Below are experts of layer 5 (counted from 0) of a mixture-of-experts language model. Rows are named up (a neuron's input weights, with its number) and show model dimensions 160-199. Each number is 128 + 24 x the weight over its row's rms, rounded and kept within 0 to 255.
Before each expert's rows: "mostly gets" lists some tokens that are sent to it at least half of the time. This comes from a sample of Wikipedia text that the model never trained on.

# expert 86
mostly gets: "year", "However", "form", "years", "them", "tion"
up0 [101 124 130 118 132 129 166 150 117 142 148 150 160 126 143 108 111  68 109 145 127 128 157 151 132 160 138 140 127 128 145 132 139 130 164 133 128 104 148 139]
up1 [142 109 139 136 128 133 181 149 157 109 120 139 123 148 121 113 115  97 116 146 126 135 159 123 128 115 132 180 142 143 167 114 143 138 131 147 156 122 145 130]
up2 [124 117 145 119 167 155 129 122 136 166 124 140 125 130 131 138 138 144 133 120 138 142 150 124 169  55 133 104  79 126 119 143 196 113 126 133 123  91 121 151]
up3 [176 106 121 128 118 119 147 147 109 130 136 132  61  92 171 132 122 115 137 148 118 120 100 171 113 172 194 113  84 126 132 155 106 140 131 112 122 135 129 110]
up4 [125 105 158 112 115 108 159 122 174  87 169 162  75 153 106 139 133  98 158 135 118 140 145 130 144 110 128 138 122 164 147 112 118 155  93 130 130 152 121 180]
up5 [115  82 158 124 126 165 128 112 137 104 171 173 128 123 109 167  96 128 143 107 117 142 181 122 141 106 112 164 150 128 154 127 118 110 138 142 140 116 145 156]
up6 [133 104 165 149 121 119 143 165 105 111 126 136  71 142 137  93 114 151 118 114 143 104 134 129 118  72 154 127 107 132 126 120 144  90  91 141 123 115 134 164]
up7 [142 138 153 124 100  90 151 135 165 110 131 115 154 103 119 145 153 123  88 147 154 106 144 110 106 145 105 147 150 146  95 134 100 123 109 134  83 108 144  73]
up8 [128 101 138 151 128  90 175  92  80 125 126 138 157 142 128 107 117  74  86 167 119 130 152 131 187 133 108 170 129 129 135 118 132 118 145 101 121 172 130 122]
up9 [109  82 108 117 131 129 148 166 141 101 129 109 118 128 165 111 155 132 118 151 150 133 113  83 116 146 126 124  83 160 156 112 144 122 175 146 147 110 110 124]
up10 [155 136 170 121 123  97 145 132 151  81 111 164 179 132 127 141 106 137 129  79 112 123 153 142 156 133 122 149 129 125 183 150 110 118 122 132 123 116 154 136]
up11 [127 111 124 110 136 108 110  84 145  75 115  98 106 120 118 140 127 127 110 123 170 105 197 112 182 139 116 129 121 105 154 121 141  99 118 118 133 150 114 102]
up12 [140 128 127 155 145 127 132 115 177 145 152 107 121 123  89 161 122 105 152 135  92 101  91 157 150  97 132 128  97  82 133 123 154 106 106 135 156 111 135 122]
up13 [138  86 138 109  97  84 146 138 109 126 141 151 157 127 121  97 135 107 129 109 141 147 155 119 137 112 147 136  89 108 151 146 140 110 143 147 129  92 162 144]
up14 [154 108 121  93 132 148 168 140 153 157 119 104 126 104 100 115 142 113 135 141 161 176 133 106 113 118 159 101 153 151 111  95 144 118 136 134 104 126 145 119]
up15 [125  80 138 130 147 136 144 119 169 111 138 168 127 151 128 128 165 125 105 138 147 139 109 123 130 118  95 128 119 120 125 158 128 103 141 153 134 119 141  88]
up16 [154  83 136  86 135  80 116 118  90 108  93 110 168 123 124 133 111 121 113 127 176 119 160 155 112 118 131 121 103 127 119 134 123 132 121 134 113 126 152 168]
up17 [116 104 109 169 130 134 120 177 103  55  98 168 140 114 123 103 101 109 131 106 131 124 139 105 120 148 141  78  84 182 139 155  77 153 132 116 122 110 124 138]
up18 [122 137 104 110 152 139 169 131 114 131 125 103 124 171 105 133  53 152 125 110 150 120 123 200 136 164 139  98 127 124  97 120 162 134 147 132  81 103 141 144]

# expert 80
mostly gets: "00 ", "six ", "five ", "000 ", "four ", "seven "
up13 [118 135  92 130 170 165 142  77 125 145 125 118 118 152 153 122 183 121  91  97 114 132 135 161 155  95  62 140 147 125 136 117 178  81  83 134 176 154 128 125]
up14 [142 116 100 200 115  57 142 118 106  83 139  97 149  92 152 134 174 142 114 154  88 118 124 118 112 156 129 129 150 132  94 142 166 109 121 111 141 128 153 124]
up15 [113 143 169 140 144 116 111  98 112 102 122 130 126 150 130 146 142 136 137 136 108  94 130 124 159 128 129 153 127 128 132 131  88 122 161 106 130 122  95  74]
up16 [114 101  99 124 134 101 136 135 110 152 128 132 103  92 116 174  97 143  60 129 155 142  95 105 177 170 113 118 136 123  73 135 133 119  95 109 117 131 182 169]
up17 [119 131  86 127 104 136 128 141 124 144 150 125 116 148 127 106 122 145 159 116 103 153 135 126 155 127 154 153 113  91 151  95 154 132 135 130 130 129 105 149]
up18 [110 132 120 127 140 126 125 113 156 104 130 168 135 132  84 139 172 154 127 159 101 128 165 113 141 123 137 146 189 138 163 141 166 123 107 170 150 135 137  98]
up19 [158 108 120 151 140 128 162 177  98 148 150  80 131 119 145 127 170 127 157 107 100 101 134 134 113  89 104 126 163 128 113 134 148 118  84 106 115 114 124 125]
up20 [ 97 126 144 124  96  96 142 147 154  88 132 168 119  87 154 138 132 127 149 152 135 164  96 147 150 129 128 119 127 139 124 123 135 155 129 102 154 114 143 144]
up21 [144 150 113 117 156  75 119  75 131 125 130 128 143 135 154 141 168 145 149 141 128 143 153 166 151 169  89 188 130  97 117 107 145 140 128 125 141 155 129 121]
up22 [128 132 134 110 121 151 123 112  97 157  91 151 136 153 102 108  93 145 118  98 158 132 146 149  92 146  99 130 121 172  89 129 136 153 113 135 136 134 125 170]
up23 [123 105 129 164 124  84 156 139 135 159 143 114 140 119 129 104 153 139 133 144  97 113 108  90 116 119 168 129 107 133 114 154 163 124 112 118 202 144 159 119]
up24 [155 123 139 146 131 122 129 109 107 108 112 121 140 146  95  98 179 123 111 141  89 136 101 115 139 112 108 185 126  86 126 112 104 130 100 182 133 147 126 155]
up25 [150 138 132 122 159 148 128 131 103 135  70 154 192  95  99 108 109 117 105 129 156 119 160 131 122 160 133 112 145 169  87 169 100 147 143 150 109 153  92  91]
up26 [143 128 125 101 131 130 169 136 127 172 104 113 138 117 139 152 131 132 124 110 134 178 111  84 132 182 103 148 105 145  86 147 111 110 154  92 145 126 145  90]
up27 [132 111 151 192 110  70 128 134 140 138 129 130 161  47 148  96 130 110 171 117 141 137 122 133 134 121 134 100  97 126 157 134 108 160 140 161 132 129 117 140]
up28 [122  98 135 162 144 138 129 133 133 119 106 133 106 118 156 140 127 135 128 117 155 114 141 142 168 141 173  48 168 123 166 139 113 127  98 133 126 153  98 142]
up29 [137 105  97 133 171  99 151 135 139  65 113 139 126 107 141 144 114 150 139 122 150 170 170 136 101 156 109 136 118 149  75 118 135 107 127 132 181 132 151 115]
up30 [129 125 141  98 131 111 118 123 112  79 127  97 116 133 115 110 140 143 146 132 131 133 138 177 176 157 126 130 137 122 117 125 100 136 133 141 124 132 115 165]
up31 [142 123 141 132 121 121 125 138 104 150 116 117 136 105  87  98 141 177 122 151 108 141 107 128  99  90 123 164 131 162 144 125 163 135 143 125 128 139 130 151]

# expert 18
mostly gets: "ov", "á", "aj", "ó", "iy", "ev"
up0 [124 115 122  97 116 181 142 126 101 114 118 122 111 125  70 100  79 127 158 135 139 104 124 121 114 130 116 139 129 118 116 101 143 111 126 154 122 134 119 148]
up1 [ 85 118 163 101 114 116 205 111 105 111 117 171 133 117 128 138 165 146 131 122 121 135 104 161 150 126 104 153 113  99 132 130 100 152 128 151 142 134 149  84]
up2 [137 147 118 177 137 145 166 109  82  97 155 155 105 125 143  99 138 108 113 172 136 135 105 137 112  99  86 160 167 124 124 152 136  93 141 149 110 147 129 122]
up3 [154  90  99 143 120 125 147 106 137 148 114 140 102  79 157 134 102 136 150 136 163 132  96 102 138 117  67 136 144 149 114 162 134 151 110 116 156 105 119  77]
up4 [166 122 122 119 116 128 122 119  89 154  67 162 159 136 135 104  93 144 154 121 108  93 108 103 153 135 132 134 123 106 108  94 156 129 173 107  94  96 132 113]
up5 [124  75  92 127 103 149 173 113 146  94 134 175 129 151 150  82 105 150 150 151 131 107 119 168 154 129 146  97 156  92  68 154 109 131 136 149 182 147 136 113]
up6 [121 108 139 151 121 131 154 173 111 139 152 103 144  98  84 111 152 150 153 121 121 123 136 111 152 110 126 162 124 111 180 122  97 152 150 123 130 124 110 161]
up7 [132 113  96 134 126 178  84 106 114 154 113 142  89 107 102 164 117 139 123 140 132 123 134 131 142 115 117 146 119 127  87  98 133 102 111 103 100 120  99 183]
up8 [151 139 172  98 126 114 133 151 192 140 120 143 131 104  94 147 121 124 146  57 123 146 125 128  89 119 115 144 135 139  98  99 159 148 121 156 158 104 113 124]
up9 [103 135 128 126 128 147 118 120 155 172 108 110 108 149 127 158 144 138 124 134 133 145 115 119 125  99 142 120 102 116  95 146 122 122 150 113 140 125 123 143]
up10 [113 122 152 123 122 146 207 134 131 106 122  94  95 103 124 177 173 115 115 141 121 129 122 107 128 132 118 168  96 118  86 161 133  93 135 128 140 123 103 126]
up11 [110  70 149 140  87 101 167 156 113  95 144 128 130 179 115 128 129 127 110 145 143 145 122  87 148 123 134  82 182 116 122  94 124 125 127 106 165 130 153 126]
up12 [132  90 132 119 174 114 146 129 142 167 162 113 154 117  87 128 173 116  65  63 119 118 133 112 145 135 120 168 174 148 117 154 153 117 140 125 138 120 180 150]
up13 [129  99 148 120  84 152 118 133 127  87 106  98 126  95 114 137 149 124 165 100 122 165  90 199 147 145 141  56 131 140 121 132 125 129 126 106 141  93 133 138]
up14 [ 96 125  99 138 108 131 133 115 115 125  90 115 151 192 162 143 157 157 168 156 123 104  97 133 102 146 183  78 157 133 112 106 124 135 126 137 108 119  81  84]
up15 [104 178 145 151 173  81 102  90 122 144 123  95 147 125 156 130 139 103  89 122 118 116  93 145 123 166 151 100 122 113 134 134 113 140 108 115 101 135 154  99]
up16 [153 147 134 120 155 103  96 108 130 106 157 139 136 141 106 135 161 144  93 105 113 124 110 122 107 187 160 166 115 110 143 126 130 133 140 129 108 107 174 110]
up17 [ 96 125 120 127 109 113 146 146 133 124 147 110 155 140 143 157 137 111 108 124 107 128 111  96 137 149 170 135 174 160 143 119 140  95 154 136 180 119 150  92]
up18 [174 130 123  94 112 155 164 126 139 100 149 134 133 185 111 137 108 166 165 161  93 101 123 172 153 155 189  73 140  75 139 152 141 153 149 136 126 110 130 178]

# expert 124
mostly gets: "Ad", "human ", "Ear", "grand", "Jo", "Rud"
up0 [171 154 130 156 138 129 123 108 156 100 134 110  71 141 175 119  96 125 168 143 115 152 142 122 141 126 114 181 106 145 149 131 109 113 111 158  90 130 108 163]
up1 [160 149 116  97 144 118 113 116 122 113 115 157 114  99 127 150  96 149 119 124 131 106 127 104 129 137 134 112  97 144 168 145 109  90 148 124 112 136 127 145]
up2 [116  65 157 122  98 147 120  74 109 119  97 157 134 110 104 129  84 129 111 124 127 161 155 108 143 143 130 186 140 107 145 130 147 114 128 107 131 123 120 152]
up3 [124 172 128 136 136 131 146 110 154 150 113 133 197 105 132 113 148 119 124 101 131 144 175 117 152 162  94 154 136 134 165 135 179 115 183 100 126 136 130 118]
up4 [132 113 164 136 132 136 124 138 127 148 170 113  94 112  96 153 141 110 112 130 106 126 114 132 150 140 143 125 123 120 128 126 130 100 157 108 116 166 157 160]
up5 [131 148  87 118 161 146 151 138 144 102 143 139 117 131 147 105 105 128 130  88 130 107 115 154 177 155 124 117 132 138 140 120 160  94 116 174 133 147 132 137]
up6 [115 156 148 119 117 134 124 144 138 139 147  99 176 148 182 130 146 120 182 150 137 142 120 146 108 145 142 114 131 134 190  92 126 146 134 164 164 122 151 136]
up7 [137 158 112 135 183 146 126 137  77 128 118 128 138 123 121 126 121 140 101  89 122 155 166 132 126 113 120 129 111 133 107 133 120 102 102 138 154  86 137  55]
up8 [142 128 177 149 106 180 119 154 126 130 129 124 128 134 134 159 106 111 151 143 130 131 111 114  86 131 126 135 109 148 133 113 125 170 105 124  88  96 110  99]
up9 [129 135 129 121 108 113 102 101  91 143  84  93 146 106 149 184 133 117 119 125 141 192 104 128 135 197 122 155 102  95 146 144 108 146 135 109 106 110 147 109]
up10 [123 148 121 124  92 152 118 123 125 115 154 131 176 101 149 126 116 151 101 124 125 138 140 162 123 143 155 109 125 113 119 120 114 161 116 134 125 124 137 151]
up11 [102 113 152 114  98 154 109 130  81 129 125 138 180 143 157 161 133 131 127 134 112 130 149 121  77 103  98  89 115 110  94 149 110 164 145 156 133  97 124 139]
up12 [109 121 140 118 144  85 146  88 154 127 133 111 132 117 111 101 110  83  93 102 149 142  89 149 110 130 138 159 146 129 143 180 160 114  94 115 145 192 126 144]
up13 [124 106 148 124 117 143 112 142 113 135  80  92 146 142 111 128 162 113 153 130 123 121 135 137 162 118 133 127 134 112 110 106  74 149 128 148 104 106 131 121]
up14 [117 163 129 111 131  96 120 113 112 153 100 111 121 134 128  85 107 145 146 140 174 112 164 127 153 135 126 143 172 127 118 164 131 166 146 127  98 110 138 114]
up15 [101 147 150 113 111  99 141 133 155 163  97  90 171 116 120 179 147 144 113 133 109 147 102 167 122 172 161 100 157 121  70 142 117 108 117 144 135 138 132 151]
up16 [109  72 153 108 170 154 160 110 135  91 159 127 114 129 137 152 128 105 124 166 109 124 112 100 143 122 128 132 139 156 145 168 153 142 138 135 126 167 124 166]
up17 [130  82 178  98 142 144 103 154 128 108 156 125 140 115 139  99 109 135 141 141 162 135 112  93  95  96 117 133 130 119 102 118 117 157 121 147 130 133 143  98]
up18 [152  98 106 126  91 118 147 163 123 113 137 176 117 131 147 117 144 118 164 149 150 152 123 131  94 118 103  95 161 156  74 139 117 104 139 167 121 146 176 170]

# expert 106
mostly gets: "In ", "On ", "During ", "At ", "An ", "By "
up0 [154 139 170 137 142 117 111 134  96 105 106 123 124 125 150 143  79 128 152 172 149 126  82 112 100  88  87 127 111 154 131 156  92 113 131 129 137 104 123 132]
up1 [126 153 152 109  88 172 155 134 143 139 180 148  89  76 160 133 143  84 116 124 165 137 126 151 133  82 106 142 160 131 132 127 108 141 159 112 119 130 139 120]
up2 [107 118 125 151  91 101 112 125 130 114 161 143  99 120  95 133 127 153  79 164 101 118 105 128 136  79 135 133 135 124 153 133 134 118 147 185 114 126 171 115]
up3 [125 142 118 140  89 142 150 142 141  86 147 138  88 116 118  91  96 122 129 158 132  98 156 125 134 135 145  96 154 117 120  99  87 154 129 136 109 118 166  97]
up4 [175 128  85 129 124 143 122 172 156 151 177  99 146 125 116 125 115 141 150 122 175 143  94 114 128 166 142  94 143  89 104 116 129 134 127  90 143 112 135 149]
up5 [121 139 102 104 137 122 164 153 127 143 145 142  87 134 152 136 102 144 155 152 135 125 168 182 159 146 146 112  90 131 120 124 181 112 108 116 123 143 133 112]
up6 [106 144 180 117 133 130 147 164 155  66 109 193 115 117 145 107 133 144  99 140 104 128 172 132 163 121 125 133 144 125 130  92 124 113 115 150 150 115 153 113]
up7 [129 118 141 103 153 137 137 102 166 141 119 106 137 113 148 165 156 129 124 124 115 140 126 166 147 118  98 171 109 136 138 129 135 134 156 158 153 130 112 153]
up8 [137  90 110  83 165 108 132 119 135 105 139  88 147 126 141 136 151 130 153 122 109 124 157 145 142 113 120 116 139 107 120 145  81 110 161 151  98 152  93  97]
up9 [125 154 136 130 158 133 124  81 150 122 174 106 122 108 113  95 181  95  97 129 132 125 122 135 146 165 147 118 145 120 120 153 156 165 127 122 113 123  88 103]
up10 [171  98 132 129 142 185 115 153 143 149 128 105 118 118 107  93 126  96 126 131 149 145  90 179  85  83 114 118 130 156 138 144 144 160  98 121 128 171 151 144]
up11 [117 105 119 117 116 114 137 125 150 157 110 154 136 110 127 146 159 143 145 135 130 141 164 137 127  85 142 126 136 103 129 117 123 125 117 145  92 106 128 158]
up12 [166 141 110 141 122 151 132 102 144 129 108 146 123 131 171 129 125 126 112 174 127 152 138 105  92 142 101 134 138 147 137 129 138 145 117 129 131 104 119 151]
up13 [119  89 119 113 171 126  96 114 147 132 103  98 142 169 182 134 130 135 138 102 136 100 124 121 128 137 126  89  80 141 158 116 121  92 145 122 149 127 126 117]
up14 [157 142 148 116 147 132 115 145 149 145  94  62 135 145 187 127 152 119 130 125 141 139 129 116 112 122 133 108 126 144 166 146 127 122 131 145 153 101 163 117]
up15 [119 103 146 146  84 135 119 140 110  98 126 165  98 133 152 139 148 155 147  97 173 159 157  90 122 117 131 130 108 108 125 127 158 109 153  99 159 153 130 116]
up16 [114 154 156 134  77 144 130 100 150  86  93 128 150 143 166 157 183 117 137 127 119 112  98 104 119 134 154 104 129 145 153 124  99 136 156 105 143 144 125 100]
up17 [141 120 128  85 147 128 114 127 112 140 161 171  73 115  98 138 144 136 116 144 121 102 162 150 150 107 114 153 132 101 134 138 177 100 125 143 116 129 126 132]
up18 [119 126 171  95 120 109 164 129 114 128 141 115 156 151 134 151 174 117 143 138 149 108 122 143 135 125 163 108  77 131 139 160 116  91 147  79 156 131  80  78]

# expert 105
mostly gets: "idae", "tis", "ń", "ić", "г", "eric"
up0 [ 89 109 158 132 145 124 137  86  88 148 120 129 141 151 108  95 149 147 165 129 142 124 130  91 130  94  77 149 130 120 125 124 102 124 109 138 131 104 112 106]
up1 [119 137 113 174 179 134 132  81 131 158 157 127 105 129 133 130 137 119 103 103 156 109 142 120  95 128 159 111 110 111 124  83 130 112 151 131 167 153 122 136]
up2 [176 141  98  68  84  82 118 144  69 108 111 160 134  94 134 130 142 116 141 128 107 147 121 166 130 131 145 128  77 166 146 127 124 148 150 143 181 108 132 112]
up3 [143 122 109 148 162 182 140 120 108 130 152 129 131 149 123  68 129 135 105 124 153 110  58 133  89 146 147 111 120 108 133 169 150 170 118 118 126 159 144  70]
up4 [150 117 106 188  92 140 121 124  98 145 143 137 128 143 141 148 125 145 133 131 153 122 157 144 133  94 145 129 187 143 159 104  88 145  94 162  65 150 145 121]
up5 [115 152  96 123 152  98 145 147 133 134 132 123 110 132 113 115  80 168 175 122 143 120  98 172 118 122 115 112 107 103 101 136 157 138 138 120 145 114  93 136]
up6 [129 135 120 126 141 165 104  87 128 118 129 123 118 165  95 111 121 158 164 125 128 158 113 123  99 102 143 121 114 122 129 145 138 149 130 137 167 137 114 118]
up7 [122 124 134  87 163 119 120 146  94 141 121 134 163 108 102  78 141 116 136 124 129 113  91  98 127  79 132 151 138 107 151 146 138 119 114 117 172 156 132 125]
up8 [154 125 128 117  98 151 124 128 109 102 105 134 172 126 131 135 174 127 125 139 151 138 132 132 165  95 117 116 103 160 135 165 111 128 188 164 166 165 167 118]
up9 [134  92 141  77 132  80  99 135 130 129 149 128 130 145 119 126 125 114 105 125 159 151 113 142 123 153 120  87 134 151 104 134 148 147 115 111 181 134 145 116]
up10 [128 107 147  94 122 115 149 126 155 153  93 126 145 165 141 141 114 142  79  88  99 146 118 168 163 146 144 125 114 126 103 117 136 153 117 120 127 120 114  91]
up11 [137 145 128 118 139 144 144 119 182 160  94  99 147 103 215 166 119  95 110 132 146 140 120  96 134 128 146  60 119 113 126 125 131 156 134 113 137 144 109  65]
up12 [147 141 110  87 148 192 161 167 155  94 124 136 116 125 136  92  77 103 160 105 165 118 126 102 136 137  93 123 130 136 123 129  92 144 132 129 137 137  99 119]
up13 [113 131  90 120 154 108  91 128 114 141 107 114 179 180 147 129 147 109 158  96 144 154 124 142 113 172 130 121 120 141 114 153  99 155 163 141 117  69 122 122]
up14 [ 96 130 139 131 104 118 134 139 112 138  93 118 130 148 136 117 138 104 145 118 105 108 143  97  90 121 117 167 106 146 133 113 138  92 162 142 150 113 137  84]
up15 [ 78 109 170 124 111 144 114 110  84 153 144 174 104  98 133 143 111 154 144 150 105 129 120 142  96  62 110 101 136 159 160 159 135 131 118 149 134 162 111 133]
up16 [114 122 120 115 128 173 104 130  99 137 131 106 103  71 181 125 129 154 160  92 153 153  78  96 149 136  88 143  89 143 132 123 114  93 137  89 169 159  97 102]
up17 [127 136 112 129 156 140 129 125  94 157 159 106 162 151 139 134 129 117 136 163 116 128 124 100 128 126  78 138 102 102 125 103 120 108 163 112 144 134 143 131]
up18 [152 136 118 145 133 120 123  60 144 140  85 130 134 122 135 149  61 119 130 140 131 116  99 140 103 159 104  71 150 115 167 133 129 147 124 192 100 143 145 125]

# expert 68
mostly gets: "it", "about ", "them", "iv", "because ", "It"
up0 [101 103  95 116 134 139 145 109 135 134 114 143 142 108 162  85 125 163 104 142 130 143  98 111 109 150 150 133 153 135 139 134 114 112 129 145 116 144 132 125]
up1 [156 100 129 101 146 139 124 136 120 111 165 106 130 137  96 121 124 119 111 104 154 138 118 134 116 115 187 148 161 148 118 149 143 126 102 131 167 150 161 140]
up2 [ 98 181 102 134 123 117 146 129 184  97 142 105 148 138 145 120 106 108  98 122  91 162 133 125 144 148 142 102 161 109 178 140 114 109  90 113 158 138 118 132]
up3 [102 141 125 110 133 109 132 121  93 166 140 127 160 156  95 129 155 171 115 127 163 197 119 134 114 147 101 134  73 130 113 162 168 123 149 144 125 107 133 137]
up4 [145 117 151 150 121 138 123 133 132 128 103 109  86 158 116 107 128  93 136 110 142  99 102 131 111  67 142 119 130 148 147 101 122 133 146 124 185 155 101  90]
up5 [109 170 147  85 154 112 123 119 117 157 137 110 155 103 123 108 120 104 116 110 124 124 131 181 161 140 125 102 184 129 129  88 116 135 131 114 129 143 149 160]
up6 [114 117 133 168 123 138 129 138  70  90 141 108 146  88 152 127 133 154 125  69 112  73 104  60 115 115 125 139 166 152 136 155 127 132 151 166 184 126 147 110]
up7 [146  91 120 142 157 186 136 190 133 147 101 144 132 169 104 144 140 147 154 178 156 140 131 150 113 114 137  99 146 173 149 130  99 122 152 119 108 146 117 163]
up8 [101 150 108 114 150 108 134 118 131 132 116 124 152 126 158 133 111 131  87 131  74 157 130 138 150 115 141 143 127 147 164 141 148 106 136 149 111 141 139 110]
up9 [122 114 180 147  96 151 160 169 154 118 148 123 132 121 113 138 127 130 131 115 125 104 116 166 148 112 166 123 119 150 126 103  45  87 126 160 146 149 139 113]
up10 [160  98 104 120 166 131 156 106 110 152 109 132 136 161 136 146 117 109 129 115 121 125 125 193 108 105 133 118 140 143 114 165 138 127 118 118 105 144  67 175]
up11 [ 68 132 131 116 169 136 140 121 114 158 125  92 129  96 166 140 122 147 110 120 126 105 102  66 115 103 113 106 194 114 121 165 124 148 105 122 128 165 137 144]
up12 [123 137 144 117 140 113 143 135 154  81 160 108 164 125 127 125  95 117  93 112 148 168 125 165 137 140 135 159 136 110 173 145 128 133 160 129 127 151 122 122]
up13 [144 107 140  84 114 138 125 115 140 154 130 140 116 123 149 117 134  57 163  60 125  73 117 120  95 101 151 131 148 130 139 166 116 113 137 120 151  83 118 145]
up14 [ 98 133 108 123 152 146 129  96 151 105 149 133 125 118 143 136 145 129 106 130 124 132 110 129 147 109 107 162 128 117 179 124 137 120 141 136 126 178 152 119]
up15 [133  93 154 150 136 133 149 139 118 136 139 141 129  77 127 130 133 108 136 137 163 123  79 122 116 138 111 126 156 139 126 156 110 113 127  97 122 138 102 111]
up16 [106 145 139 155 120 114 158  71  93 136  69 126 105 118 144 145  97 134 113 131 127 120 126 117 145 112 128 113 162 144 153 147 119 134 105 137 143 157 145 146]
up17 [112 134 162  88  56 108 132 112 112 106 157 126 146 104  84  98 141 160 136 105 135 173 139 122 129 123 160 117 147 162 116 143 134 144 136 129 141  87 122 155]
up18 [143 135 155 120 102 196 151 153 108 123 112 138  88 173 127 126 112 123 101 136 110 103 120 120  85  99 160 138 162 149  98 159 107 129 138 108 138 175 125 107]

# expert 8
mostly gets: "tick", "round", "coach", "host", "inst", "pun"
up0 [135 188 159  93 107 138 134 125 181 141 142 155 122 149 122 178 102 144 156 100 117 116 101 128 128 108 135 127 139 157 167 103 113 131  81 129 100 136 130 142]
up1 [151 119 148 130 125 153 134 109 175 146 149 138 104 123 165 162 121 104 108 100 125 160 131 143 158 110 165 126 122 133 139 127 125  69  95  97 151 118 132 118]
up2 [133 109 134 116 140  77 101  92 137 133 136 134  96 122 120 131 116 107 117 140 143 154 132 126 120 172 158 131 104 160 185 125 135 121 118  94 177  56 111 159]
up3 [163  82 131 118 156 146 119 134  99 180 112 134 110 148 128 121 100 128 115 162 121 107 120 112 110 122 171 111 117 147 110 172 123 189 124 151 132 185 146 135]
up4 [ 79 185 121 146 133 127 128 134 112 100 126 162 182 166 100 145 127 155 156  90 138 137 120 100 101 110 149 100 129 120 130  99 101 153 118  96 109 101 123 172]
up5 [167  88 138 141 103 114 100  96 143 118 133 106 165 169 145 146 133 114 148 113  84 121 128 142 123 137 113 153 105 117 123 135 111 129 158 121 119 100  98  91]
up6 [108 160 134 120 117 123 126 133  86 118  96 134 119 124 166 122 123 142 163 128 133 113 128 132  92 131 144 105 110 154 131 129 128 149 137 154 165 130 130 163]
up7 [129  78 135 120 140 145 145 126  81  95 110 154 184 135 125 118 134 156 178 124 140 103 120 130 119  89  39 114  95 114 134 103 120 110 128 133 120 119 114 136]
up8 [113 121 123  54 133 114 114 115 113 150 118 159  93 136 138 104 119  80  95 144 113 154  98  80 143 184 128 199 110 141 117 141 189  68  93 124 145  70 138 135]
up9 [123 145  97  92 107 152 132 152 115  89  88 142 127 109 166 130 127 139 124 140 145 126  65 128 118 112 146 104  98 178 125  85 111 108 129 127 178 125 157 102]
up10 [155 132 167  94 108 104 123 122 163 123 139 106 122 131 101  87 134 112 100 169 146 114 173 137 148 118 146 133 171 148 153 131 145 177 126 126 148 133 125 119]
up11 [125 137 113 132 118  92 143 128 152 117 126 110 152 121 140 141 141 149 123 118  95  89 152 137 158 133 121 128  90 135 108 142 140 131 144 127 107 162  73 168]
up12 [147 141 144 122  85 144 113 134 157 151  96 110 131  91 132 169  64 105 146  94 150 137 138 148 140  79 145 115 161 152 102  88  79  94  85 114 115 147  99 144]
up13 [133 136 139 105 100 149 138 146 151 144 119 141 159  99 121 107 126 131 160 144 114  82 113 122 142 138 130 146 119 129 123 146 144  92 135 151 103 120 118 135]
up14 [131 101 122 140 101  81 115  97 165 140  98 132 131 122  88 123 136 126 167  82 120 114 164 122 147 104 151 122 143 134  81 128 121 167  93 103 147  97 123 132]
up15 [140 102 169 145 121 110 111 145  79 146 126 122 138  93 126 162  68  99 127 132 102  94 147 103 116 120 151 115 176 145 175 101 142 129 140 130 136 153 130 140]
up16 [189 107 155 146 169 122 120 138 128 126 117 102 146 144 138 165 147 128 132 160 128  99  99 146 110 110 124 117 138 142 160 159 157 133 115 154 112 126 123 113]
up17 [109 153 133  85  97 127 135  97 106 137 133 107 182 138 106  94 125 119 132 108 137 123 177 174 107 166 138 158 129 164 118 124 168 140  85 146 142 114 123 154]
up18 [118 123 115 134 131 163 132 101 122 124 112 111 110 120 104 113 114 105 122 127 106 155  73 160  81 149 163 117 109 160 133 139 150  80  86 129 127 130 152 158]